Experts of a small language model.
Experts: 20 experts in each of 9 layers, 400 GeGLU neurons an expert, 1 pick a token, a softmax router.
Training: a variant of SOAP for the experts, 541M tokens, 8256 steps.
Below are experts of layer 4 (counted from 0) of a mixture-of-experts language model. Rows are named router (the router's row for the expert), gate (a neuron's input weights, with its number), up (a neuron's input weights, with its number) and show model dimensions 0-159. Each number is 128 + 24 x the weight over its row's rms, rounded and kept within 0 to 255. Numbers have three digits each.
After each expert's rows: a language model's description of what the expert responds to. This comes from a sample of Wikipedia text that the model never trained on.

# expert 18
router:152118143115144148150113082131115127124174179101136147166135107123118155103111148091124124162124131138123159114131121093141140167071131109153101124141142106112130128086147181138086117117097101098069132081123159151122106120086161123161145119119130159148112102117128107151101131156066135128168112150125078141100129165131113088129144140089150152110077152141146182116174081114101125128151152102129109107159119130143100072102106162137155145137122167136152105126089122120096137092142158
gate2:139119121133110108136132107115156167105099130162181123116138111174110108130145107114126196127163141129130098138146132133140101157117115146097153140127134127149146123114171140177117094142160103140137087105088132130153118121154128165151110147149168132145150096087169170103127154131151128137115157135142101097161135151124113119107124106125131149130122155077125153122125085110106110109126101091127143112126099092143195139121161110124125114111095128118148132112147123118140160081093150
up2:136148127090125127136120112141153104100146122097148108097114088193132127081145107141137091120133122150133144168168111080098142150141126117108172134113173156121123153136097146107142138128098150136135123151149157143122132101129126141155075090157091149111184148130128125146124111139080105130115077122114121122074100119121105143167125132136137119132168113169078083128121117127160141128103128094145155141140150119084165145153083146164112097094120159161151162111170139096103099124146106
gate3:161123157092098121146149158126144156122127141113106106156158108130097115158114151104142162134138072105127141176149151094116093078123107103143145114179069118104128180114066116111160111126163100124090163085148121093097109152121127130147114098147080133128097130120119123100147115141112121150113108114123138129105141135145156165146158140130130134080136112170142131120167133132123165134183125144123121142144116118102099118159128128130164111149153113120114139128116163108143121123152137
up3:128133132127145135142098107110101135154077172167121134130124142156116126096112127134119132124124096125177140151136137105121130135127117175148156165106134159116145127137118092102143102079152103161099136130147112094152085068131065083108106150128125127152126138159149105124107087088138100153136115146141124136116110135139152145090156154178129140183127140139167151134117129154119083139120101171099096106119100151138131101154167123170129127102120112095118151108129150132083131125191099
gate4:110100147121123147089100145136109141115144109155095121111142088136111114096136116098132117109108128143139129121141123121160121118126083123120139117161144142127134145130156127119110096121131080105155158111137160084153157126125108127116126142089150159154159108134147151148098160145137116124102090126169157119149117155119166095097159117122136110135122154132160077124125132135112141126116141123088170149165126113119114114131157123100118129136114135152119086143164115146127145132056172
up4:128146167144132108153144105101117111125104123165140119131124130133107137126104116136154126131115128140116129180121136100150107128161144116090163100122140085096100075084109148135156162148135133100131119116130142170149134150102154104137155135156123093114089158147100158153143112128097146147127114128159148129144150145159118146115133150139104149130099147120092142070162075092117110141133130119144092110132146134136145126116097131124103178141139140179146114139100110091132111143161129
gate5:097170120156088142160116119127158090120166138130114173141129161136117165076142127090141105163142138133138112157103126122104172154139124136138116096147090116095114127103165097128124109123153141158141133113139140137130137107123128113062186092084130129115139134084143108161104131168114142123137124088138124111170150114149136102118136112107158117110162107118146159104105135107147101112133116152121158112138163102110115137067096123099107143129138136105120104171155174156095134133100118
up5:158149152136167119146143159136136099151153147139108129181132136117174089118117097181138123085124112145135120125151152130161096153127156126120087135091121113170137172115105098134149117159125118144148143118075133098093160124145138138129086155137123120073126110150139119132072065163178078100119118142127117161085106139152138085129160146129139121138148166125063095127176129153141109147074171116149114131163145165125124092115144145118140114148156115139116151135148102139172148149170108
Description: Table pipes, list dashes, commas and region words in sports team, league and place listings, such as Northern, Premier, UEFA, NCAA.

# expert 4
router:152131140120172123159116109108109136114145100094110138172118116161121157117142128086130110137128158119153139173124143120122131094120129095160139112149124088142105146153187151116108126152101081133119103141108128127172147074088149142158144126107135151102115134092142149127085171139112092148140097134113106138144142149112134110148162122083129186138098151123106145093131104124109119070117119126137106139124150112144095073137096129142143181120117139149160138145137121155093104128155139
gate5:126145142112132152148143092100153123157142092049142147121139153112121110148126164119119105125105108139117134120141199152149151153157111115106144133142123133142130095155100146086141137173090118150129119115162114133126143170101163120116150096124133163150122087105132145121097164111126125131160119152138143137061189121136103144125167108100139179148126155095163162123058125135141129165117112135139106121127102114117086162149126142176131149122127127109089166118140155116142128136108067
up5:162128117124138101121139118126151128101152160106149125150134100149147173131114134119102125142143129117166145156131111154142111125158164122127085168112104137139109153120133126106111117151140117124118150129106146128173154124080146063114080107122150169115066126111154145103084136169148131110122156133145125149116126123106124111139109139113138138165144171093155153167086135128144103139084150125105101117144140109117170141093146182089100142131144143111123116117142147135123122158132188
gate6:195145150150121081166091173142144108121101129129071134091118136104115134105159134097173136167139145119136100135139116083138119141112117104145104186106109118146120100109153139096106157123152137123133153126109123109120115127120129155135144146137130131196096157156110092105121122134147094130120156168127093118114117144110100120157098102103103099114166139112114110168124118108148098168146127118121117092113165128098091187122093143131161131140123118144123121133061100142099140168096147
up6:147155119120123093131097156115166165101113143110123130101133130079100118084147164094141125159102121166143111141081104106125142118061125144143130145095148101106124104127150176099125127076107116162148128164101120115165053094163113093136120159117150114132135158102102108110110108156149115114105146103132146124138094154130164138105131093119097115124115108084099113159143124103143094133160136131138122149124158143137158121137109097077115132064114114114127110155097140122146088155137113
gate7:106143140143120136159081134119130081109165120100115155159138125121116131101125177117098094131101152105113134132103126143153156127108167136105130158087128107147111098182134134154131151098142133103126104135138134113136143113085173148131102116079089129109126112117105100113140118099109120126165151096111129146111144120123136084155124138143128135136138098135147109129100124121092134099146165119104120169132135145067125143129147101125114112095116119131157148106122133112137076155094099
up7:118131179150102139098147144115111112097141171129130098187136158189122103147109144121067131132107128112141138164121095111154113153186125090117091162147127106125105126096123138140087135142134120164080090158135107067129090141129114170114119126138106106132159134181129124146115138084140128151106112128119172128111148145162112168142130165146100155172187128141083123114141103139195099136140161142143138129140137137126161119090129165156093111150121138093140124120093106143100150117126105
gate8:133119143148074156155142130166153123129142129136133109145113100120108113115134103139151120116144131111134156150156061115122133156148083136120136185116122124134102132148108095107126104118094122153156165095083119108139146159120187166113082160162105162148104135114120169102109118136113119139127094103141150102119140117128185124154129119137113103109145109153147120142098137153111149136093102128118111114095138102141162100115128169129145107140101115136081118114137173128121139106069114
up8:107128153171133105126155120189153112149129111150118102087169136121122116140124143065085116153117142121123161171121131169121121096092155093142138132113109147127090141154125142125149151159137084129120087141114100139117071118093146179185149101116177100148140140147144097124110104173124104118109107148134138104151155129136144146118096155145115141097122134135177111153155126132115142101134122131133103134107139201137151096137117182103136120102150117169148136135150127107119141135142142
Description: Country, state and city names and their word endings, plus nationality adjectives, such as States, California, Germany, Norway, American.

# expert 17
router:148139175106149143149115132129074107132172112115136175153120098135117143116140140111116082152114132138114124135148113133134140193132105090133164096141130092127173138125157186126100106143115104114086116142122135133132135084050151156153166114082124136132108105092114134189106138116123107154158092127091102139138149134101142116188143108117125131154100142123114133107157103141106126107070157096105127104145157076145123053137127120139151147138096113167156133134100123127124116112143158
gate3:166137133132140168097092112179132137164125151131092145106138117108094106134107121142114147125140111148107101089129148103118129113107176128104115181111075137136158133081099101137095116121126119111093146123142143130118107162129159087091140124176122103127166127131153117163089113152120137146092112126145075073175105160102112122107147115161123127172134124131109171143135118177175120109094141128121131109117147126177152116110127130117102122106117133110130115114135169139132097132101144
up3:126129145140128154099111136122125105147137127150145143108101147082060057103104128123136167105148120157113153166112111133137142135106117148120135159100097158145082190137096120137121094107100146159088157131148105143117114113149127100150126146145071117135129132104107136133142146139163159086124147100127156110160141088136128083114153118148135161115143137130072103147185135117151127131150126107120097085123111140120129117130149138116122144087131141150137090170153097159111109123095122
gate4:097109084139100100104160140134093102165137109151103117124136116121166136140153149174087131091120131113150121112159133133150140163125084125127122132095128129106115132126146140081099114124116081096116159101161171112130115122106187132149106091160157138180154117157113107149142104140116156131141120130159118121105184127142149147122133106106139109140140096132162179134129161135132073158103107117106102162146132111102082124120100111137130130157124101078123118103112120116117142115111117
up4:108100128096067148143148141149112116101146136150150091151105131125112127109127106162101102093151139158175129123119120137127098100116111191098136152129089141131079136110131129135167090126140100157144165155149112138105145126120051157147139123122152126106098105134132127091109125150095128107132154105150134108085131128147115144122106096145141097168136109117166156171143148148136105119109137171148154184097123090142091135140127113118162106120139146134118155159130101117141079138148106
gate5:091123104121085155159127128162132172125142143163113089119088115127155156152133104105150157137149145140128174138117144173111149115180107160111146113105116151154128129157109136100144160100132139129141098089108114096146154143105108134148144133117161159118129125122136109110120163112137156102141105125138128113164137154142141086077147101111134161113142123121130110116128083133116112060129125097135133138172110099173113174116124134138128131079114148105140117116091103113140122129128097
up5:117111068095101126140083174150154118142126132119114135183116139132129116136172100134121146119142137148139107145139111109073113127109085133114159151173156155105139096123151123139133137144086121134116176138116122127161115140099117152134177121153119056163164107136159143121137120078131107087148110138118080113143123128151087138132143126130114130155108145143118130114096090190102158112058096134108129114093075149139111145158115086145161077102101120143107128179126114160149097102141071
gate6:125100149097137133118102130136149115155129159135125135143092105109153173145164106122130111122157113124083109201143088134121128119117133140123144121169135157154110127120137112155115118125134113104103061114095075098193143101169127084156126100119153138114112148158124138139135102114153135128145148165161099147123138107124108121115156137089121106162097080137133136154135134129120136109155124093149125137123143128105119186116150111097159129170133146166135146082145124150134118124151137
up6:101122133167103140115166114128101138115118159133182130177105128108101145132119087138162177110145168117119119156124145132114125132088122150097129124103105113146110157102139111169175123115137120143148112105127111180125140116086111152137134155134119119123138118102103119177101159143164143111138121131153139107117090130117110121133140175096151148145090153121122109140186155138144129095132099087097153105128117175076124119157120127153118130157147163127100119111110106086148127148100123
Description: Given names and surnames of people, such as John, William, Richard, Lee, Lyon, plus initials like W. in prose and cast lists.

# expert 1
router:113119153105135152138124103145090103101128125096115116171113127125105154099133174119109096180122135090120137135141112086163141137001124120142147132168145113136169137096151209141114108142123111124113146104096142058160113110095164153136132140135126116118114115131123146134113148122145087174150115125119149122135164140116128095138129129083165183133113143124118136088174104122109147098113134102123109153133135113148082062122118126140162119134130152095142140156124141179103102106151139
gate3:118143123105118137100120106123089124174149134154167101116115167116131151098120126137126121140136142123157103132152142130163163102070124161088126112143170104107127155123084108119114106142091128133087125144100126180156117124114078131156160096105113070111191108112138095108097101135087076149123096133132130105139140122145117104091162133091105094132103144125147147150162127148073162160151111119152137125160143140074118171155145137138152180132124148151140134139109106137148127129135152
up3:083105153187108112132132136128167137143160154152075120105100142146112134094108114124115122116149156106131150106138134141149159123110137129130091097113135137123087140139093188134108114147168154143116105098099145145135139121114130158116144101160119110086089134117151165132147118061139158134161118104148136150138145137153124121122101122116116148132125131127163157142141138138128127135110105136131116154105161142152121124129152198142118103116115146123110113146157147121112136131090081
gate4:121164143147101107149118147155159093163094104141116080139106159122105107111113120155106119164126119143175209151138086097118120098122101154120168138132114079135166109117117153092149102152115127096105136150138123119149170117137130102119150148122123131124116133115135152156187129074127125088174146128128188135111120124171165110127153139132129104132127134132143083138099095177145169142150153115110094095162085135157110133138129090130094149137111147110150141119127141138141110104124156
up4:149091091099117131138128141122135160081105117109142134109125181118124116113102113117133111127176125146132133207175097127136140162107145133101107135144112115114111108159138145125119112162105159150150138121144134088090113164105115123107181139151146130106135131129168136095144105107093141117158141085133175127138084118118162070113164108120158097109103103122151092138130119125148193097109152140102169116142089110121109163097161119139133153106140119122196145149173126151153094142130122
gate5:094074103111148158080154175146126153160085134149168136152130180170166129141147133127073081104135116117122110096127155126128132138161151112107094092113117147127141124162089124116121170133127116139062159160134162129110106150137157140111104122095139110107163127090117132130146125101076136127153105123149094091170155153121146129100145159122128106110095128134117139143153092119105100128124111158148138141131156100134113093121125152103144105127118165126130123139132138103117101086114132
up5:118108187145125141103129153100138155165146131153115124143138132092130135137121137115141116121113114144159109129156145175134110178097177138115157123143163147190132158122145121164092122127112124108126132103136136141176097113121162106122117100130124140133163153170145130156119128134095092092124125096163085117124118140130158143121102142133105131121129159184122146111134088126096113140116126098134140143138140121118079121140136170131162134119157130153121122127128115136129102129102132
gate6:122133141122143162100119174113125139112102126141135142119160109142155086123163128158143143134115131120114098118156170092134104146141102146182123135125119123122152128090120116141191143131109097117131141123062146087114114068118159155097117103159132103085106094073160097146144109131122108106104163144150086132113136142111164133143151101166125128134082113126115154143159172121139112119116086116122120100123112113126144119106138097151147078153157148088052124165117086122149124148097102
up6:140132147143079150108131090130117165182125128111128106113148114130128092147134107145121107143151123103134135152169131131194127094161152102114146166151122106121123139105104105123164145094132160086148131107074127121141134100150080137148127118111108136071151112090125094175159089149125158157147140164121136109045164105140158124121134139135157150097083125120071137104084129130143112125138142107131102103140077139169151119167116134112101118118178127152142087128148121133121108188108149
Description: Commas, colons, by, with and including that join names or agents to the next phrase, as in Starring: Nargis, delegated by.

# expert 13
router:123115126124146145137143100147127133100133149140115146150141099127102154137145146130099131157120143105104150133141127095122123113103139075170175075123151104117143191106158129108095111167104122116107117142113148075141123135123159151138155094113106152113110142118118142114086142121095120143145116121107087160154153122124119120168145122113190126158084158131103146106170120141116136116092111130112109142158154100142125128104118113137140145129094180122152152150103151162097119114142138
gate2:112144111138095124175144158139126143160126151088112107125169161095140083094102141116129114128102121130078147138169134126109140139178127119123136181165108133128117157100108143122119121107104131134128152112126133154126123151152141122142143104127145121146172128159105107111096145139167121152121113073137087124112166138138087072140108121141110102101143169164087116126117103118130145113134162117138113107104103140132113146128151191139164088104132106150142132099125121148147130107095096
up2:163119117140093171127095198162103141146133114134160090135153070104116104105127142127106106180110159142090131110124127086063110092107148151139104163169156080140135125173083117143103122126122145125119109120093146105108159150135117131103110117074168146098086157174115135120152113140121153119111131115183132124065136139136117137138134137179155141144150151134135159117119110083169080103135138153159157096112133087090106173130111104137155144157115157114142115161096147109143092137129160
gate3:059166121156147162097098166134109132122149150120159143105121136129130163123151134079104155121112144137130159173111115109190129130151115135111112161148096138124145165183152147167129103128140135133144119111169108102119139133153129155127155093135157130094125123174140127105126147138155104131168099113117110144145112118123101119120163093120153110140095145103089175123167134125147141147124110126110115151116122153124118125112102124136141122105150168128138090141133111168078114137094182
up3:123086148139123111098135124152123124092133116133103124118142101138145121143174155152146115158099138115109156148148145118126127119103181106138117073150126149144106126139145089095128152129095121113144107157130162128146190145141127150105122158093125112159134110095128125141099097130150118144116112130145143146123121107099111133123086119164124143107143146190152116155114122118094107157146128127095114112135117143121116105124127098055125154120112116127093164132107140127118098061127109
gate4:107128099144152171137118111127133111132175113127110143111063121089119142128133159118158163144132142133144119078179086123090128102149151140101144121097141068134137142115102094165114116089104169101135173144113167110098113132121143168124173138147156069100163136145123136142070148113091142124134152142116154117127159108124172151150118130143165112128086130133162055079165082123120147169109117154078131099103114142132144199146107148120138154106138140132101145133117136083150077116103147
up4:167124133116146155176097114117128102142121096136153117112126123147108125141124151091133102144131092119097144111114142117084140112117126144123116152109132124157107124130117102099126128152168138104153146118125138143145130124129140101122122160103122122139198143192158080104149141106092101121146166155117135108141168142149178152108145137172162139119112142123137133108124106090118123100104111142118101150113094131110124105151141142099136124092129110118142143105123118131120143135128155
gate5:111117155167131180113098151122117164121142131121136171111140142178093119176119107181178144119121128167165126165093122094158095150167113124166194107118127141116121145112117105111163109113085090144131163140144133121119168099096123129139119107162105150115110096148171134089126161115132108133083140122072108125143125126141168125141123075132143164148095149125146158145114097112099128145130155137167092131105111144162148142121150120164137111151130155126154178137122150122128130136161095
up5:121107119183136164042129170147132156102155141136125162139111095125124096107149176128138104096112117127103135130154184146170107157135124126142138194096138109099105090153102117134146149148122106100114150150100119147144139120103141140152146153090136158085099120117112182105119124104104138114105104131141120108119123094174137099164108129135111111145094120120148164118153144123111120113137143116138137104141131123116125155107102123127114149116081083130111133124133086116116089127102131
Description: The, an, his, its, possessive 's and common adjectives like new, public, local, modern placed before a noun in prose.

# expert 7
router:135125149136147170116112119128088088133153164124140149144138103137121117091148140093075134141114132131145152129160142132129164142148113115151144136122112105131132141138160128122121132136108113120107114137109128118136097099104131151164140097073113164083092121090142152180097134120095109122127119088101133127132144116115130128164147121103157146137097133108126168104152133156111164114106159098103120143150147134191121105119129134160123127136108149158149138142108129146083126113164142
gate0:190097123122142115113110147110101137105168124109093103150140132139103136105121098141118099158117118135145151154131122166150125137136112087145147090131140094161143099100096117140108121124141117161111131120165109150137114119126126104141139126082125131120146161167099090134127109137133062126134149138095124124140131112140114143099104118146168195144138149128134136153102119102118149093162124174133135097122179147119116121105136143137129097114142133122117142129158122116172095107122133
up0:147139098119067166117145150134121116104097078110141137134151181152119087095164130150116134162118136121105156115123116151159147110133159165109127160127068153119091132143106104185120114183139086166140208079148128095095118110178128125139128103114151121116124129133143122119154112150120100121132077080138090117139130133146131091143112082100160115105128122106088117113121127151094156105122157109145118099156116129105111098056092112103128130125134148134146134117136132130127132102110165
gate1:099124111143125154135155136142122118112104096124128157094091094126146104093141113139164112157153161154118134149117130172116105108143124154163114108108138146099079123157161126171146139132158085150154111150099113163153123120133134104110147148152131076111081167083160157132101117105157088130151104142151134125106085106104118130150173182117158146118118133109095110148093132138134159126107155153113142142170154112146156107101115124112126142118130160173103152070155105113127115114117113
up1:082129134153133062123126112096139114128137131148148107157138114119115117147096158111104142166108102120144137144145184149122148109120151119117158094119171124149097129106146137133116162117145099149132164151098121127173148143118127116151110167120147115122126107098136112135136133123143110132157070160127110090106110088109112138111125146125160110144179121115135112122159114132170114137130112125109148124090136145094103130135140130134160059113140113113138137155092145144123112102147125
gate2:116125105111111142131114142096092151121126105119127111127072105152112128105144105126143130146112127135114132089119088114133170143174154112124134130130168080158135123097132149112149141151136145102110114118124124108130095102064137119152126163111152115097126141143152117128126143124159104118117133115167154097127118169132157129101170113170118126106119118117123116133114117101147127122147098138164093134072122121143152109114155112105093097128141170110088149142186109092146160147082116
up2:136120193122142144115128138141167175137164132109093110154115155121113126189107097090142130125092131073098133111080136131105084139108107138152162125134164118112152122151154083189133149111112153112144145073156126160122132089188144144144135130152135097152110129144118111116147141118147107123175123103134108114083096126121158078129114114095128108144176140118170139121121145133084102119112145088110121130164085139110101167167109059152142120139137137142157147126124046117137145114162093
gate3:148175072113165168159155155119142150132110132191131067115170141105080175130148128133126136147123114128180153161114139140180095099100128100141104107116116117145113137143146150112110113112115099131116095151126097123116149139100096093126113103113147079115104160138112130103130146141116129135121092113138094114140143106135128141104080132147086109132132119115102094165148124141149135166165135129116140133091111144082128141117087111098146124121109108104153121153168159153093141093094114
up3:106162123134124095148105121115154104140146119114112146123118152153145123113113098138119127126171160101119125145117125119106172078129145155116171139152111129123152126131133073149119116137114151159190120122138171190140073114125104145088093102126125089165119090145147151119112097105122150168123131152140134150139125112122154156112120092140179139099134076135090103118117116117132136122136148116150124124153146111120163130097123113107101132169119134097156187168150091094087142120130130
Description: Final pieces completing ordinary nouns and concrete words like fire, guitar, car, ball, and endings as in piz-za, hedgeh-og.

# expert 14
router:142140168106166144162108078105097127127146144105157151165134105157139156104155131102083135159161109142111155116131141107123150146069055100120110119146141132095138122143142127105128161163118137136109105133134151134112139090123167152164137075122140134137127121126121114159096136094091082122128109125118106136135129150100160134153132142097126125145089115103114187109098090166135144101139144117105102135185137094141127139122129152153128151139136128114144170140127125159105109107148158
gate2:129118107143109155142148130119143106160119133110126156124139111115171099090150115153096101103133125119143124123118076092091117121110112123141125094121080130149120125175120118133143152086160134120099089125116092117093147094104159131123147108100115151104109129172110139101129129141102138133148108155143163113142046123123139125109138093159107140121099152127146101117144127137146105119134143118150115121157153120121134130078122116142163133111127149151129117134132124105107101114126188
up2:125106132163143090151162133138134175091145123152147121135142121144079141179114113138196151147093123151121163136149108134081103134137153147154162161143166105109139138123174148143122119094111126090111134123096158136111122136129101107133127121139129086130166100131132113160103126168117096104137141122125073124115168123102118122120142146161167159128174120133136169136118160167086125127100116099099072117133134151133169132137146153099133118116181098111114130144096117118148132128148083
gate3:161159151125146092077182173123137099059129110162112093121111159112160125152121146127116107145169182134123090169156118110119115106117148119142131134144113143118131117130114178142149087142141114147165146152156171171129131143142165168134116153148161108144170163142152155129138141155123089107135118134105118113165119135136180096110121131124111133128125188122134119140139086129143078112125138149162138152121155119151140151131117136092119141129116137082145081147121134111164127133143134
up3:126111127150114129148146096161128116126162164069168152127123108103075136130088118114109130148161181117139155123162136140089135124158099140118134151118151131111154127109111140118112100130122130111090124121081137107096112136091147106118151097126141151113102145155130111131092086139124144139161187103156102153134183072143128146116141121144160130173145115145133103138160134149178120157137134126071141155160109142110121144117096145094127092187153112130139109153126126220110149102165113
gate4:138121106117166122166149124118082084108145166071123122157130125151113145171101155111108145148091130143123106113137115160111124120108123110121107151118128164125129129116097130148133128139097135142156130125107132145123140135097120123139147115101138118130127133142151121133141115135123127161136094138114104113118124172120167122127177133132142115116141119148136136187156152177134132112111184107114126118130122143128122142136073140174088124141126165109128173110105144119130137122078166
up4:119151142125133151157151147121178148110149130139138115100138151119124153125137153133134146128156174158101139156129136153118109153129130111161129166153109158126150136148144156153131048102156119062111110097160140149148149116101126095142127123111096100144133133178165085146150155118122162116152087118151134134121167111149124091158133169170163124147124125123127158134146128134119096079163110158131135106131094125125143135128109147139142150117116142105120109117144114106119119122158089
gate5:129112104102126144169163127119098110123160137150185098162135150118116125110129089167110147143169056126181140093114157133149118122120171099106111087162132167149107126109147140137147131135131148102142100127126139136090095128151114104122134129107134139139100100130173164154098104169101084128104128126081076100076121116112133137164166137126149112139116094131159160133126118098142143152131075123124103113128147134145157137117144125137114144121096115091096144127110155110135121135141155
up5:095159128087125073111102207107119136144144136103133162095171111162118128105147119094105147186175129146102167142153137103156138099116132111151125060129138140120168113134094134120096124133101161157101130147104120089132093207128151133092110141126143122142142115111114134123127104116098106170148093109122114130164106126098151141113118134113126104115159118141123148148089115107149122130135122166179164126106082140096114082142122081126125158139148131154108126139141135139165111128092136
Description: Line breaks ending list items and infobox fields, and the == or === heading markers in wiki-formatted text.

# expert 5
router:129168188102181156133143139143108121102154121109125160157119131163107156082106126089115158140123128104127143118138125107152175126125121093155139108148105089111150142104138142123115104107105117102098111139143177111106128122098145161165128100115154139113109092105120116158117134105078092124132075115127091160138139098140132156154184105128126126149123117106092125092178088117088123099092155139116111099109144109124127078113136141170139164138114139148171141132080126120088131068127166
gate0:085091103113112157084086104123181113134099157090151093093155087200104134089130127086167169142120127123163118101130153147149147141169126140142108128107119095152136116133127088121121130149145144144122121145102110116076103124098137100156132123111131100103141148103127123121102141126139129105180139137132132139131142092167159099174105154109115108113112131149127098115156155118171109108205137093103136115131113109149090126128142143140124106140127173134084091186086105146088148125134118
up0:087142105130162152107107119126144098110103125084103150122172094142143133106127099147123130129153165127143120099125090167117118138126112137089138079139122110096097118137111142150159152143138154143167129133156145129127113125155131132108131144153159098099080131091116114114147179151093108111141108141143123162134102148147102110128084181161118121160082135140120156108153132111142118163102119149112131130182137123104112086120118149126085111138164114136084118135111137118095122146166142
gate1:119137144162086136161116128111131137096125139137137129140114131116097152118098128112101144122124171144118123149132124115133154146145159152152151116118150126146104137142088164129120130086120173089095140108167135108100124130091154120134107131119148115103193106100143059131130125122136084122138146113099133142155136137156099110144093140108102102040118109136123130156094105132114130162152151100156147118102169100106136150137128129137121124071115167092180144142148128129127139136102140
up1:131180169109106159088137172129126151130116139124113145104122125124132130152131151126132128089100116117129136117168185117148141109128127100115150134135143090115086163071118135139115103167138147119143120146152105114127135111107105119169140107097134130126159144125125125127113134099114141169105147132149152102119112156112141083132157130116122119136127092164085131123155134112097095117126136131079165146147097133108103149130125105120132127116157081124143122158146142125157098132156155
gate2:114114129101150142143152111098123102113125099120106084134102157094139141171120165126108133119125132119183146146160115141129172145172090125138135071103150154132121133137119139145123169136137157107121098145116118142123125148148124116132151072129122118121129130140114116159100120179120118138132113159132119060167077107123124117103149115131102134107151116115151118123164123098140113105102155104106090152102144128102148122122137151125127131137095158130169119137164140127129137140117102
up2:128138120103134112144124128104100156090132124152126131134119128113146088162114129155135126107117120084134109112078164132090110106119116099115079090088136096117157125134126112131100154123123155150149123137138157107163115152122128138068147162107098130163102098129175103139162140130148114119150123156145086108134133124125106116078154122115127125103146139108181098088156136078135166126112126145109116111149136125150116148143165128108154143133099128133144160117153157112110102141167158
gate3:096141173146126119125123116096174133157111140121182136132142164121128139122134151121102121138144127112144122132123144152117153153137066154150176124115141123162129086128124146142110080152116097089099172095102130140128131130124124121119131171103157148169119115150151124136136119129102115083147108140153135141137161149157108101176085100142134137160157125145098141130135149077123162200099085131150104104113157116121102141125086115137114110142118089150149150098095139105154131104119077
up3:135097112130109143126148156139120117127158155116137110110154153117147159126129113136095145137119132135141081153123184124132121136131105135155135162147088129104097110143122115142116112105154161139134128065109167185109111109174084120179128168114093141109084129152112127106122118152105128109154138135141121097144094123119097112151137105131123147145108170150180125104115146134096109119162149117124172114152085112182136117132121093083126143181105107122103151103142144128122098126163096
Description: Word pieces inside transliterated Arabic, Persian, Turkish and Slavic names, such as kh, al, ž, Abu, Raj, as in Kushk-e.

# expert 9
router:127109180123175110182121095099092136119132133130120138166105123159120152136127130082124108133113089111106140102178124056134178146077150101126175124156137122127136119100155118129096122126115137151102144160120160112174138100087126153197133137101136128116124119115133150160138141141088110129132075122094130137133150118119125118131164125125136106121114156116134141105141108126115129140074171116152151133185134105126126080138118127117114163142114115117161128126105138132086097084183136
gate2:161148129108112150087142108137107103146128084139122163174105112142130131134140107116133106128138148072104153105118138133114120125098122129132084092149146136103121068125110105088095146122108130160143176150154138111138118160172115154090061128115107138124174136135136138125144104129137138113128117094095125141184136127134088201124126160139094134114139167095116101156153147119102094134092126048110108099101120137123089118154145135128130090113097105139128168130109105078122089107121131
up2:153147126125097195095114136149112121189129112143097147121155118117108126118130143099158144128117131122146126127119155081099111139128140120154069143148126161162160115170156150112113104150125104093154151138143113127107130108129114160141143127105138132134146142148145127128125111068153148138159124104127142149129102123114100149155141163106114125129140127117137132125147138133160092080195108128135140122110144116116094128122087107121112140117133132115148137131035107130115110131122119
gate3:125147122071093168156113144147126128108129131110108130136142130158137095108096094136110103134122127135122111090093140124141146072132156101127147138149136098149112150163146179136090132117115115138119142107122161136148133165143149123140126126131147103091108121160107104148135142131128150152115148172096110093126068116126109157146164123088113118109125130070140091123115168158096121132101135137111148132136116139145156140134131088080081138172115158178150116115129131128082110133167115
up3:148082113161172135114111152096133150114121155161135117103127171127084133117098166120062111123142140119090150118106165160130110121182114101166050123131165132155161109137114116154120106128107162105139142107096127108151101137170123131123125131124123146104141090143129105145096115133123114156127085147172147166134133109118177126091110128137145107120149129149153144130143155123122114101126131117176146128128128161157074096139103134138144140115050144141087114129136148173131112153123131
gate4:098115124138149135154077132141119149109090107152127132123133156146108125143147109113142128094149132085151097114145145104124153082129110080140161106110141132119113125097139145096144129117167123145146138089129178109121134091112101083099171119182125166160129109102121124146105099124129157130113160088117122136102107125148108154138124149117185076134155149120137100151092119165136138086137103142106121099111124126146132158090175125108145155173140183134083135102181124122119154170079121
up4:112127158132163125169153100200138172118121117177144118090113151161132123112141099143122178100138124172076144144102162139120094158150142151105110161128085111122103164145136133104115127117117114097170145124131118094148119088145138138096115049096150152120112094158156125159089138175101121163132154112168152098109149148138112109131120121118122162115126091124132102143119159167147104129145098085148150149164125145089145149105138088122136133096077141112110106119148086147140141089121104
gate5:134169138141171147213144078120128147116123113133105142116122114154118175084128119065104112117087121132155146114142119178099108137087137113113131138166146151132135082150114127110116111095094164118120100094150143105116145109099086106112158142141122075171115135142114140141135136136136136162135117129146104159159094121139123143150174139149133104142121095124130083105114141191165120160091145093108103148103102127122108092150114140166085154109092132160106122110112097151123157145101116
up5:133111110108131158156105137122137165110138108116115139166129099133131134138106132140117082103099129121156164138096100158118142123129123137153160159179127083087157101115135197114120142102114135151167127098154117086137143132179119127105123153075138097118110123144143140112094157133145128134119098173170126115148074116100110103151168109135140092102151133121106133142146096148165153152152130124105145172131160136137137106105156129114137102096088116116144139124073125130156114114144089
Description: Heading and infobox words in sports, election and taxonomy articles, such as Career, Personal, Scientific classification, Votes, statistics.